Below are experts of layer 3 (counted from 0) of a mixture-of-experts language model. Rows are named router (the router's row for the expert), up (a neuron's input weights, with its number), down (a neuron's output weights, with its number) and show model dimensions 192-255. Each number is 128 + 24 x the weight over its row's rms, rounded and kept within 0 to 255. Numbers have three digits each.
After each expert's rows: a language model's description of what the expert responds to. This comes from a sample of Wikipedia text that the model never trained on.

# expert 27
router:121147117158115109097141117118095132140105116123146152101189090140139165074103140134086146113119166155137169089138175173127139160135148115146112133137103133100097088147089156094168111094172134
up0:136152154116138145113106122125132081138172140140135112148143090150126093171166111144155125119161133125116108137109126149144114127107113156151098090139095066112134117125125153101132117088148156
down0:151103123149141148158140106127127128190148109140091124133126099103129135147160169112155114143163125123129119147092080129144143079128121129136134055139154134077088118174132115112122157134120096
up1:119104139186056116106154114151148110114079090122109136140095148106147130133149148140107152156091132184084128175150138073173136107125120121069097116088139096074113089146156113093126105147142093
down1:151141133109141127173090134168105139112115080139118151111116137092138113103123113114127108149157089088104168144122138122118139133162188123132118160131126140120065101157146130178148126128127108
up2:162138106122105182131141120150171138143120140105102116163100125129128106163154118126145115133141076131135134113109078137130107129140090129130124127109147108128155146105164115126086161164084102
down2:123083119094139145148117134117099118144147102142138138135126110129108131088120138132162136109119122138136163174121136122091133163141167129163104114122165150115138145144115128121121108122121069
up3:170170101142118142123180110082135136176118147095147120156129104168160141110111060174136128137131110142065146087140109151095085143150058144144097108103118144133141109131142132131134113135150121
down3:120139160120146141137174128083129118169166138112162198150101110160115157149120095120098120135124155135141134123147119160121097140095115125099160135074140101095093112106116136127154076121163098
up4:132121128127153112142096174127095170101163173137114130114156114157187129141147147091092097085096131139122135129143141164125113146140137129139148152131128145120089124096140159129123161134146102
down4:123117139121105105142104170149068142117143126104086123136135144134131120088113161132112118073163107140118186139098099123143153106158135091105156126120110165145169110099121179131132151144143143
What it handles: Table pipes, blank cells and small digits at row starts or in stat tables, plus headers like Pts, Pld, Rank, Goals.

# expert 42
router:097124153155127107151096122120094141075145143127117142130099102151128132140102145128112126120093155102186104158130097078127166142142153155147148094118155167114097132122116156162075104144086156
up0:154126153142115121143097091144124142082127068093161112137123095125143130169173139124121106127154158090145123132122104117143134122148132119109068115131088163146124131133111159123127146091126133
down0:137127150148126120133178118145108115124108136116152159114125143106107145137148142131147143123170177147156146088107119129109111159111084139097076089092135097129073158132154132121118118110122143
up1:103164157112104088119153119147119161150087151149137138132096095108166087170133128102128135134171121117133114118091090139110167121128141089140188129121090101062136094131096078138148064155144133
down1:105112153120157110111117098138127138126133124113073119078135119108121133170130122173149132117149101149126112173118128154130164095148125121113153138104101098108122103157163124081104121105160092
up2:140126198107081131123109129146144140112151093144110174105148132093097153064164083112172148151157171139118131095111144165160126134131141122157126108141118174130133102103135136140144092130108153
down2:152173115153095136150100128111156109136144121117154173142126128143087115137171119141120079138155135114146106114078105168175133120112113117129109160155116122154074104143099105122103129126163143
up3:109117120135140109120082144145145096156095107115133120129143125134104084122115143130129125082109102151110191120104142126106150102131143099138120125090122127138139101157115093123134150108106136
down3:121127152166123153125122144139120118145116119105104125131107115152147097086103109145143138146122108142144099116117115088174119121154135132149131114120078101135126064140116134122131158140127171
up4:109103135127145141113092140115141088151134120126138153079121119127142086132120122094079111131128106162092164096126113093113149131090118117137101168099108060120149095138130109122163105149147160
down4:107121163120107122136139114128115155111116127128150122122110131137125092097102141118135075139109123159150106098105124093115116167149121131147117060111131101117128142158142118155122141091087116
What it handles: Pipe separators closing election-result table rows, plus predicate words after was/is such as known, years, blown, standing.

# expert 20
router:097139123110152087099111173148121121132119157142147145140121141160124100170110145136102128085121140089154113142120103115085146126115146108158129094172104099118119136118097132114151117113135154
up0:123137142162146105140150126116150064157101119155067137113191145184113115126142104115133143113138102138098150123105148122131137153110158111124111118098110150093177099160171063128144148111110139
down0:149120147125173101126122142107131126105142103114098152134150109111141143100076103111148149122115137176111127156140118100089137089125115154091145119143105138157142071171107122101096111132095112
up1:114112121151128129146067154127128153097180135105151154125143165119128143132113182155106139149149111141122102121139113128158093113136136135099083147121162139145109195164083088113120155131180128
down1:105117136131144191135072118139141114141127098109120132131110115125139122160114136153125139139148091128087173115170147162136167095108109107127154106141101124138142158128145100167048074155130151
up2:127134118157103138090141160159107161121140115144127111137061105146122153173094122161132131158148158147139184150114105130127132128135139138142135113121125139137111160146169157112144105161128153
down2:145112124083067138086150135164090115066144099102109135121154144108153174135110171119169164120108072158111171112140112122134079170148155140116154153104110096099134141152112129108129105174114140
up3:138166118127128077113132131104118139097111128146076105067123111143105141126130177089130144162126124133154131164134089170116107133127119141109106137113113098168102130166102119067133142103127113
down3:117112147069155103140146135153095138139102097105146130099078131093141100127149073121158087195097147076165121123107124127152126121130086085102172133143144071129173111107129152117111135136076129
up4:131090068157147099153153119127156115132140145150126133131159135114178116138123139102119143141110140120162145149147099143100141162091132123133164127129094125115144154126146127100105133085068146
down4:133137127150098116190108152182112099117148094073135140095127170154129076113146141120159161160147150155134126129125125115135180139126106154144123183116158157130093123074140102103076116154123102
What it handles: Pipe or semicolon separators between goals-for and goals-against in league tables, plus some surnames and numbers inside tables.

# expert 33
router:136117114151101142112153117127155121104092161157150136083106114128181075157119103099146104093119136146144121124121074112088128140148163166180120154147135125137114105178128108113160122126146152
up0:125160116144106116125118106086127149204141113106157122154140115119105173107107118111107146134114130148195128110167116162122112147128099138108074109100087121130156144131118078130154138124133141
down0:118169144178140110144120114113109136105172174106109168148063134167094091182079130118141134150151100147140131161106121125078129132163104142105129147110092117149147134132132140108165108126143100
up1:135080119140148121141116078086162115126115136134123144124159165115143095083096140102106099111131145150155138110144120139101156149136172125123092135141120097108097107143095151104128121111113123
down1:146084116115150149109083153141138102135095148135092093138141187140137167085140123131127204135112082140102134094125133098158126107119160091110157123089118095143148099118130095122126154108112181
up2:131108131157121134117143154115122137098144135086089155119169145166101099151143126101086128133113113139111114134124102124157132059164111124183147123121154160154119143131092118144130104165135141
down2:119153153114152131143115097097090119163142118106141181128220123127135147137123152119083127104128117118130115147110105121092113123165104195123084088100109124132145143113127163143131140120150143
up3:185139164108111135130114098090075115122148180095172120115144152131136111164112098124121119146123125151126098092179158171143119115119158114110072152110116158117157111112129135132159126122169092
down3:110130164144151128127112143151130133123146129086111142102125148120131117162087081130148073152139141153164126108111127148124163129150116064083112138157109153090131141166100095147124179100127136
up4:136138115131101091109130132096125154055107112108116144127130127183124084140122177141162101115181113159117128130084099150157112121187076130143123080142122134142110057140130133133164099133132138
down4:112092142113119138118099096112129159098108127148136133147146079121123124127113126120113144115159115143137126129182122116139145111116167151172122136113129148117128140199108103139156129105116068
What it handles: Pipes between header column names in tables (Time | Trainer, Candidate | Votes), plus "and" or "of" joining title words.

# expert 36
router:123130160126143133127107115102151105115157128138128100143109120163131109134138096114106121081108094121122161153108102137112122104100105118124126112126135132145096111111141136134179137108152159
up0:133100131135110131106118120147108139126099108119092145116116117109123122112127158139155120132133134144120107092154132112177173171147125112140121131130138094121155132110133114146091112118096085
down0:118144092112124099170132160129127110122175143103128145133173132127136091110129158105139160156111137112148177126120091151128126112129147154154127138098128174106089124117153115144126097149111170
up1:099115134177164138079135094129146156168126112156142112101128123130123145111114130091108161125130129126123156113110162114105087168135108136125093125115129135129124168118130138130089117106103112
down1:119127173138159120108138085100143169127122097106154145172114140104141079129156160163093104141156162110117174129137112144124141096099108124168151116103122129121121099152108124156127146124121079
up2:162120150095118094165141138141177146129106106150134137130125140121153135151160095095135101125132098109151165142142101114117145108113142120076118124119113094137129129125168149128149157115122150
down2:162147102145149118119125086126088134139147119173111118134118175134112135088107092113157143110147142137099120149129140118118124079089139139121121134136101171155127110118146139117162122144111131
up3:168130157136125105128147104115137137102107117116130143108125143098145153159163137116111135114162147133163114111147148143160082164109080095086141133117134126111128115130102088124097137115110113
down3:133129117097093156100165097084095125190105084131118167104106158138127137150094142062172111137133107114141116162087034104098148150176109157158129115094109100138138091141065180132125163096126121
up4:100149152095123099087073148170141114104153116126094069098137180167149147115132119134071130131128127111163083106179146078093117136106111150106124146146099068131114137147141136140126155123112142
down4:166147095095161130118135136152117140130094126103121078099112129147140143137149136112147140148169074118089134115128115089137127100131104146169098119108117084096137149106145147124145118170158124
What it handles: Short first names like Tom, Jim, Sean, plus closing quote marks after titles and middle pieces of foreign words.

# expert 54
router:161160136093116123135132141144127105137139142137142068121151132147139120122127102106125127117108084120108155170136120105155154126131126130099104142119104119156139125149135161136158130120115132
up0:088092153163148128129138120117133118103115087156164153151122159070162135131131133094114113157139134099149110104140122131119125163125117132129123125154137120114130109075132099099109135159148123
down0:150138156135147127123131140116125114113148133099118129118127079143123118160102116092170124138097091148130130153123119129139137111156175187159139123112151144107091125146149119094125122138117152
up1:158098130116142155157169145121151144123079153112157117147141096132154094131114095143099098135113107126098148170147155106139194137159105137125111167133134130105106158161095132128115141126129112
down1:158084110143092116126120088145150126112133108115101167106129114097125165124104133147132127123155117117146105106106081149076116140146111141127121080136128158104142125148128088127095117166134121
up2:098110145091126134218126094117116107135148138119134131152121121147135167120123118129109090107125119107124098146085095116107157157155140168119097150130123159142101123120171099152131175139166115
down2:116151085153161122125088134111134137109096135132124103145147126132155118119163115140112136119086104178131123100178204190163127109138116175153142151150148095118131084132085117079150106131107149
up3:092095149121106123096128136106091082135145125113133111133142131109071142146098125104118103111109136104117123104158166144098127128099150132116128133107156156128115096103149154144154138132125147
down3:098113117118087118146118160108152132107135136114127137120126118107089143113098105103141134123122130064164138105128156158109134106095121114119104119148106150112098076118136131124090117135137151
up4:118142096168156167118154103087089124097130119082156122137153091091122094136095149110131108127144183152059106143143131132124131096131147164146124148127091157133157110140095173114106098161112129
down4:081125134174135156127155123118072136093135108139147131111089110120149144126137093131112085165167119135100121156092109121108142125136150138137115144151114169090117134119174149139081119085116104
What it handles: Given names of people in biographies, headings, tables and lists, such as Robert, David, Bill, Pete, Charles.

# expert 49
router:140091158109069162121133124154135086149124127104093153081134123131164107107090126132149142082123125143091123128143081081116147100118106135151159077100137151153136139140091107113142106141181151
up0:122122144109157160136070074112094090106101125108139124126176128163132103113097173154103110141121113161103156113152125093156131148124115084109130104127104145142181121156130181115145123111130128
down0:150132113138087147115108146164117138154166121146154142095094157132119108148115124122168117097131132112127131114100115105110157161187100118134140124135155127163167135081125136117067143164118100
up1:135108137142200150181165121137149110146112105110111123180142179116154126133104127144173117190144123099087096149160142128153127146143128113119118144109119148137121148089142134115152107148133107
down1:150123188127128146132132151164115134160161162158105084162103132139096135153088086113142082126142099095128141123129119093127119127117132177156139095146080101103138112103150100193085109165116151
up2:135135102109106081106138144122136146120157104127123133136105148091120091131109131131145137119128163105123154116103135114132137123101148074139129121103159075149103155098135157161106181130076087
down2:108116102109132130148079133159162141116118094091097116091151136122132142109118153138111121123114138123068181127162153097158167097105148123131124122132158104107137108106158155168153144156121134
up3:151185113119121109081122099098152175111142124164139123144123146127085105110147133097132118164164174133137187111148144125152098153127122109129104132157155108108142153120196190136104103130095101
down3:128126161122111159127093122129107119106139139139152136113127117105090125135109151133104141158126134149152140082127115168127138110140127168128161114129093188096113136137127118128150121154112115
up4:087163123165101100092139139108114151156124105107145119115138157170155077123127151111125151080138143130137083120076110092093156134105164136106140108118123098116148123125103152191120130158147143
down4:146142127092112197127143117104129154122152099088134096159119190093126100131136108109165101161111130117143158149111162144139130121176097125108172164190145116113074123117134116101121136130123106
What it handles: Open parenthesis, pipe or semicolon right after a name or title, as in infobox relatives (brother), CEO notes, and candidate or film tables.

# expert 50
router:112104117136148113106169123088109137129144107145123163106176135149142113105127152120097118119170153127145189088130091123110141121141144121118086149116128100136147106156109138102111108095136133
up0:130148169152161118114122131113106123173142132174136133135161134154102102160158122105097132146136120158132135161144158120154154105176108114158167110134116147122155118150132099087153095108112094
down0:110113151102135109126118110166107157109143116115150115071149163111155105164114085129135174142197070133129149138103122166139144189115089125164127161131091109097167123086109095175137159124120173
up1:160102096141140147093147101082107108173131132127175131133122155103156097120133105179122122100137134126124098119145093138142161110061131159143160137097186117108131109105110143143098102158192126
down1:104111160126115150138085117168133123139141168141156135127119147151117087097141127166132141127142115115137123122190059159132166104112152129145126125153119127147103123111121160144148127122117174
up2:149140140129097171146121178129106108114075096135164108131072113115103142119165111117143151144102114115139120125163144134161098150099139123142131137141104091107156168133104098134107165134143111
down2:168158172105099127113148137115126189148130092166136135117122129135109134135104152127089125132092121133144107185142152107116151119119144179130166140169107159136130134129121106164171094130152127
up3:129146139134137108119129185123110128133133151108096106171119112124175124140142159161120130127097116087149105097119161143140098156112129162128122154121152145112131127146135164092097141127123118
down3:126165154163108104114118129137120149134137125121126129118148173118124128169098135134136159141134085105132120127079119100093084110153146100158120183114115148138171149152101136133151127191117102
up4:131141125125118173111126138127155109132129115082124106131119111100131114134144145129151123160109141081112110132138168110147116148137087173121114092122112095126132175110134119146132139118125105
down4:125144156135124141110094126112119135113110135141128164128114159106152131144108133126126125119093090118114143135098078146115139140137106174151155122150163106088146154122096120111144154166133115
What it handles: The word of after quantities, as in six of nine and one of them, and colons after infobox labels like Released:.

# expert 21
router:107123099144129112161125172133119139093128146128139099168125098135073135121147126136134082115095123135149135114097128146181133098157134138137168122146117157127131119161073134107109137100111154
up0:159118145173171148104149149147123116125128147108126145125181131158122094127106129151177075138147103160129146109129141100159107119139068115140146162101109139132111127096125166139146189102119103
down0:131092153128115137079100128154085148140112120146117090142107135124161129128112092123133096133119084136101155101133121129130153142133110153122145056146122176122118142140111094128175128126155190
up1:120128155116116146100139124114149119162104127123117145140152142111167096118145150128106143130190109121124130085146125102118091200103107114098127140132147091172153152130148151119131116165119115
down1:117140147139151082144137149107100198109100176145129100110123136152145123165086117150084102134121141125127119121155110111139133168163147096096145125122086140156131117125088117111112108106152143
up2:163139125120135135112164115119149145155116131151140129113143138135118113112113164141127110129124121103150148106158138111094122188096108143095094148116131106116139152099176122155146126146119144
down2:110112120152139122137149089141145118096108146161131133119145136127135098127171123126128130111129109117082151133158132082139129111128070148105152178151108125146122163147148097095143093105123133
up3:165127131126145140093150122092213132129099108145124156126137115107119138167115155118104147115145105118131154134201159112114128164079071095088111116110134079152153146129157112132127115128107120
down3:133110153121128126099179143143117117109164137096145132146086150148087113127148116129095111115083128118136132185121113133116123132134163112166109140146116102119138147136135086107096100119114177
up4:108116106172116139123134141100132119108108092123128140134151097158119068120134133133109148127124159110160116141145124113085156135090124133183140130106137135098143147098110143156151138169140119
down4:117101099167116115134133104101094122108133115133145171158140130067138099114158118132100105084128139127151076139178125112123113134117133137143119147077102158131088139159136142167141149128100103
What it handles: Nouns and verbs after his/her/the in life and sports narratives: months, days, suffered, retirement, sustained, him, season.

# expert 8
router:106146179128148114144117140127091152126145157121151094122106091128094117136125159152141115116090155162149125118121109104100142107175116146128122123129129148094138184133127132149133144157117110
up0:133151127161156195124112118137148129145173124099134124128168132123142114120086102150157154174144129128084092109123120168125145164118108101119085160077092131133089150126083124149126134141132139
down0:124120128177121151146107124098132115146133107109073130103153115114146083106098128100135129114132100096091161155136127153129111106088104104070110127126083161174093118174139098147163111106195128
up1:164151121156146149133151137090084092165079159097111109134107124184089135154120111098126107171133105191102105162153144151133113116142117145107070127102134160166144108150130131118099140118117075
down1:136146139128131191123134172109123152132179147126148102110115139153083143181109108137133078174119102116150106118083081102134118135136135167121132123096141102139139147115139126131123153118140126
up2:103191158133154115104129143087112113135099140134106138114096117178145143129140061112112159142134133161145089192147087127125125141141118167090152077121139103118141087101119150163140128132142110
down2:105112132149213141129085142094088118138127118148109165096106118135128123124080115158122140126105121164089164139141113172110119095086133087098119147135098137116096124135127145147107138105135139
up3:113110157129113107136173184130101120121145149095117147164113100142082150105180144104093118130103139150115107142170129127163105105131162153104141117139155159151132122149122152100124086120136125
down3:094148111114106124095123141130133148122107093123142146109126139090111142141123080154110107122125114139096118148134103132167114055136128136122148132098130146120159097137117091096143157109162176
up4:099128139100070132115101120130139131133161126103148101086166117104107123123156164111119132080151116136139151135120155110116106145110094090104142120108120114108176120118132183136156121159153143
down4:087114172107112159122114153149107138100109131134142124175150095144121165116135129141120115138097105185122101176172116122126139111111164151115135123135125138153131115085099157127153137126115107
What it handles: Commas inside full dates, superscript digits in units like km^{2}, and sequence words such as round, began, continued, annually.

# expert 45
router:141121109100145141118186133143099133150111118124093154141168168120164168110140107107160115127174099123088139147146143146110148145091143074107137126110130116142116126116136155114145110117131147
up0:125119120125103103110110137129145098124145137143099134073119147129126143110152153185082155154095108120108193121115134123159150153076126126119089117133113104116157069122163133127084107061146095
down0:141098110122108085148161134111136141185138144157147154138094143136160105133114088181120155119153150095139102138129099153121134161099140150128139132142083125106123140112129133161114152140099103
up1:148138157153088163128119116134109115139146123129130124125118172139117158097119160119178103138152142089132156143156125104144112146119141073121069085119132138154153143106158191156089147139135144
down1:107161124122109098075092102123126101147183084147165080121108130101111128145101136131116113154158131110147153115111126067181091136139129113102102107128096108144106148143162145118118125102154134
up2:102109118083161152100129169140128146130145118148133090109136135119115094102151150144090153141137112161129129131105126152163125142144165141165159086164144133160131128126067089156140171097146122
down2:138130166138139126132159116124162116167141129151125110125115129141145138155129140145111150150112150122133159113140126072105127143115169106167141097140132093162149160119081105114109186128077079
up3:151129154145123126143157144137146180178115093118135104117111143111157130086148108083149149119130160135100160112138152157158140142147147129181113081113141165125121114126167106163124117158111121
down3:124119101131125128130156107146156124093157129149117150113147100137146135167138086125160142141111120151175140139127099178148153090111151126148120112095111120098106109144143130131096123147153111
up4:107145111155143112166126159126120153155162085142110116125119136150118117110116148038143183129141144136115144116107144169113089142095140109115148105143152107144141113119109090128175158149125136
down4:141139109146108179136129113106170123121149117159159137137090111109130138123125092129120131116117101125156142147110110125103124091110144108111101159127150090173134103122143097133083181131101126
What it handles: Sentence-initial While, During, Although, Despite, unlike, with, apart from, plus pipes opening table rows in episode lists.

# expert 0
router:098113162087153116161122109103110172145141107168135098112167124160100141121119128123162176149155149131121122128148132128109145101135158157125129162135144150129094103096120154107150116133135112
up0:113144137119128160146098105117123158133102147158105119115089105186111174182144112093141150130113130136094157112125096126126132120123142104135121126138165129088098150139165155115087148128104107
down0:149129101149122146140145128110134119156100100152089096112122128139153106119155098145161115096144109144140126079134132167105111148139105115128148100107133110134138127133087097115125149126147139
up1:124120158102125151146103120141100153140167143127133118139156147174152148142088150137139135121135110140113151086123066164152117153156121145108144199124122130115104115104157157132134154137131135
down1:110153124110146155116114149144100173154148133125101130134177136159140126161124124130179125124124179128107058136124130146152100100132132165112120189131106149115090109109085148099104162134131107
up2:124111106084147086100163117106127138145096133100138124133154115122104100116149142153097117100049148150155132134183124116117129121088150143131124146135128154087118167143111128092129126105128126
down2:105137128109102106122110131150110141118103146121105182121154129143121137152108132163078080114135144159125118121129098133102135149140134130107121119088154114103138157195106155136097108124125133
up3:114086168176128085140112120112182127132129142157085068119128130090117162148161134132144129133164172158139116110075167117131094106140142133156159155075140152139109132117180123111097177108133144
down3:163127184145139131111134162121124104093148141132127163119147134089096129167133119127133142131125132127103123147113129121140118095108098121116135156116163157140127122089147122144148140085120158
up4:134121155117141082128140125092121141130139101125129144128164105113103117129153134106104156175167148176133124066114135127129130144139152143130142125156125143123142118111103132163115113167149144
down4:131138140092156193089115104098135103186095118138132144115112158152138113115136110105135105174148113092149102129136073120130064098177094144139128113166154132090107112127128147115130119123120152
What it handles: Sentence-opening connectives and time words before a comma, such as However, Additionally, In addition, later, that evening.

# expert 59
router:085188161105120074138122143155087119119124168113157121126160117169098117081132171101108127132085155102169108172139115105124128082125152151135117121129120124125135122126106152127154116082117142
up0:149091089119140137100121112115207131125091112140130132105126139066148126128127123162117158114163103134127165078132143144142126149151092116123126146147140098121143131136124067149102135135147140
down0:186155155113139173132084070137146132121125132119124062122112121095149134133105064166112110155112090137129138132130143115135104125115101100118120119169132118138098109144145086114129159094146128
up1:125113110143130127121115102102141155127133129147136160115168122113078132132119122117145136082143115175140131130121106114116135150169120089161111115164083167154132160126117138112132103149143136
down1:147119156132066125150128150107158157155086093149076112119087134167098145128161123097117094112109117129134123126120160120120088146134089127114146143153133139118120149146100122094124115122131145
up2:139147100147164176149130129140114163150156153137144149129090160138083133171077136183102137145130102137168137124140152156103106151111136130105174115175133153119146196177124158129096099120169104
down2:134107101088132138123120090163187157148122140161121164156119129155147129162124105115135088135126115148151130088127102144152121111169112145095121170123113111112198085109120115139122166119135117
up3:116145172115157136101111108125138159129135089169150103128135187126129112101163127141125193145118115106138128131157107122158128119109149083107137104180128069128165132124144137129157133129099149
down3:110099111177062116122142154100098107095095091097161132158137103106117139119138158149138143121134092110122111098099119090125104129158110183112111157103148136148133121125107133127123098145178137
up4:128147060102129120137130129116160125114122098119120146103102088129174149133095159073155159174136116135137119100162162123104102118133146140112082102136152151113111100125146137100139092110095079
down4:119151141127137110132156158120143139133151164138156139144104123128144119097070137128131091168093141126175172116143128132154133155140130172162101098132153145122093128125098146141159073115100067
What it handles: Month names in dates, and born, in or commas around them, as in "born December 24", "In March 2017".

# expert 41
router:128093125134104099144090137132085168155103103147112146166136117099146140132123111127153118149084130158103076110120171124166142136154136105080151156123111151089127136132153131152086123118092150
up0:144168157092129105099104115172107118138062114068142109126153135138116129087070197112087131153122119152136127172130140121094104137152118111126127125144062084170129144168113156115110123090156176
down0:146125159115092154162148068134112165097090126157104129141137145151110123110150137079099087147133158097178156163132131103123093102077137129139134147151103108142092106118168143131140071077115156
up1:099141097119088114119142147146127130156137146104144140130125164213131161079122114112073184137127105122106148187155125164113166149116120134120104076138135156113148099135107152129105104084103144
down1:124161106076113131160131109118151131099136135111124140157128130105129125144102131133122165134178097105115163122135117118129116102115151122136108134151073088143149136133142151133126101126129118
up2:150180120118148182152115088130124122113119122144121142125089112118123153117093102136172143140143103149130107116125122164119134099072149148135141101131089047154121093135150137134153151123137150
down2:157106147098134150157124187076115126193147134129146133120144171129130109119125089125140132127128147105143099139140139159123124088137152145141111132126130113127084140106129119162120099148144129
up3:149135114082116132159122090154102139130152167107153153107124100111155124184106116127112115111116102152112145156086147100067162122133115084098132140146098117144113148135132143135154119111090157
down3:098097102140146109137146142164132132146111113157130120109124134078113147122130175144104129114095146136158118139159150137163157143135095133111140112124106124123172134122102143098177156085120123
up4:120139120128156109086142150124168108133117134119125100110146133137137112118159148126112155109130134092162201125136130116106091185131098121139121128092145099116139146142118124130124084103134106
down4:114161126116147208117107204124101089142117111098108138143150143091126133147157128152052127084129127125135123145079140148119161087135133135114143104120098159120100161151093131135125150114130146
What it handles: Commas after a noun phrase before an appositive or clause, and naming verbs like titled, called, named, entitled.

# expert 10
router:198102129149131130144130141151098130173127109155071032142147111147099144134153115091147101130119130104111123128129195139158078133117113114139141143095134116123122123088155139116114118145108141
up0:113160121100124142120087105130184180102122145133130120104114135103148173160131145086078122129127143139168110109064121092131124136112138103137154133093130080090137113129091136125158108139156154
down0:136125122164162142156135107169121132183163132153106158150174082179152099108115130114145111094099143115105090082141111170147104166107106122137108113143170144086113133112110080104139115134128110
up1:113138149156121088151148126127128187131122117127165093132112114140090142172179102121124138090140147140132144157126118121063117133117112126133157118145126106064120210131094134123115147132109132
down1:145125131140134143124148158114133097129113142095102114150129134145139137144155153151136128131121124129092157125142129127118119127160069115102126095079108118107144141143139122109095184128124141
up2:130127094142135111151104111109126090154145103146139127121139152144159103130115120099104122131121084112117080094148146151159113142088112084114087097151137121150127119123151093126150132133113113
down2:132098133124050125129119133110122117101099153183148086114142126088108107123103127155164147155103122125115137084139146109149146137145113108100116131139112132164134117151116114138116133094078174
up3:154105088134156144163124128141114130126134162120129163090147125076178121133065110119153140125174108135103086112156115154145129123097110114098117149127179139192125105172125111130186116102136110
down3:117112141132101121116110125102120147150113136148121152128138155142156136114092142114151170082145142131127121151154079127117094078103145117123102146166163143114150104152083114123159103113118106
up4:120106107088116146127139140134141172086096077108125119152140158088129172165092121141120130100094095076146132110124141135136163137153112143096147142098136108128115126137113143167064122103161152
down4:129121092135170154142128150129130158122168123099124120170169169145100132142138138113137091125139105139163132087114134127136095124116111162130132137146106122151064161134140155122107096122118127
What it handles: Commas ending introductory phrases or clauses in narrative prose, plus but, although, where, and, before a new subject like he.

# expert 2
router:114117140170074117146101151114147121111140158122132090149088117114137098141127137163157107120104139112133120139131125110169158120143154145152137104147141159106124158107099152159086152135107112
up0:144150118127138141114080150169120128100117131119128119134183137167105109129164130113133135125144117127147107099077095141071138129152119125143140101095130119094115097144130090095173129121116139
down0:099088153119112117171123131170130119143135147156127122110137113135119156166135116146083126114139138112125112098152105148138134145103123128145162150117144168141150144099124142107124101075124159
up1:092165147111122128087116157146115149132110136096089102116117138158131102117117129064142123140134088124123135143098122115106167095168123091109142147103132125102106146144125152146106129116084141
down1:116123146125124161103145098124145111163081095096087089114168145128123139080121128141155178155142112160093115142133140146100134136128103084104160133123117109155118089125125150171148116146182113
up2:130127159144134127143127075137117159133154153093157075132127118140157137136134120116134124090134157121144122094125132108143128145154131179146061092077165133136143176111091161136125102169149085
down2:122138143141135102130142132099115151113172170111130089134156118110195121152144130132132102124125153121121110141100082106143069103137130100184114098144128134140124146135142131191142066128090116
up3:131145128121112140124111124131138164133099141149134162134125106113163137120145088146118145139124115173093126117123086167121143135125121133161130079115135116094132116100146142127166145159154116
down3:114167140157134133105120113112153114083097132111116144133148117131109091133098101152134092141134105122125184095113118125056120097133169121107109104097167118133095103109111124142174134131121052
up4:136157110188172089154125159088085141134164174093079137171127102147135123102107140118114130134139126159179110106152136135142129146134124107116103118129159161111142168137119100172147153148126130
down4:176127149136106126118146153157095135159152165116142109142083117154129112133110118108098116155143094075107138174109072141128121114119136172132152133139116164111123122154144117137134150155153102
What it handles: Career-event nouns and verbs in sports and entertainment biographies, such as place, debut, appearances, competed, released, finished.

# expert 58
router:130129143105100129141147141131124128151130130068158101142116119175113108128164130140105121089095127136105115151135128151123110103108138159155142104155126139154113140123147066108163102127166144
up0:129124120114126129151150149140133102124120126127156150168092080177118126060094092088167119147122131134100141153131126130170139121108131130148088181128130125100126145141162110127136136133121158
down0:112130113115154111127129131146081153153155167116156146137130103133124140085123109124121138131099110109094134149143146189172110124107128139129117159122120131109106119151163099153092140152117173
up1:076124102127159189134135153090118117144071164127136093125117109098118099104149138167142086101124150119117121123115136145138096123120084158144092121120090137086157175164136110142132131145146150
down1:107106140142121137120110157105135099115115114119102076114149125167157096115119137145154126102049171146140121102154139117125136145121090143084117115148104121146168175083156157138154135150126125
up2:144112119118128158140140096129148176138137133166145116140133157142140076138119130145089122114119144156109115081128147134127132129140097089131156142157143086128112115105086110119148128122133156
down2:148147124114067124096138106134089102082155146149122169130091131125117127142106092142167103085130147159127116110106126129103150162151105137130104117105176105105108129145116120140118105105098107
up3:115123153141143108126123112068134088122153106099127162156138085139117103138142126153112075088156139117107104119140106155112119154109112121120138070106139152135149154154158104108137130153136156
down3:126125146126085156108092150116107079116174118133169124124136127115146160179142109106113112134149106144112155130143082119121166120119125147154149073092138146111141128104164131099165111139135130
up4:169106156098147129160130149108113111154141120135108115147141099127126112122159134131105107091121159125118117120134160116158141092116134153146109205136170183175103174137118067174134131117117126
down4:145092074127109128109137155120086127150123118118105159163130132117118160135143103146082144132110084115183147159086162155119136148167145130115120075099138163149108151120139132121106090126128151
What it handles: Capitalized name fragments and initials in personal or place names, such as Sud, McG, H., and regnal numerals like Kavadh I.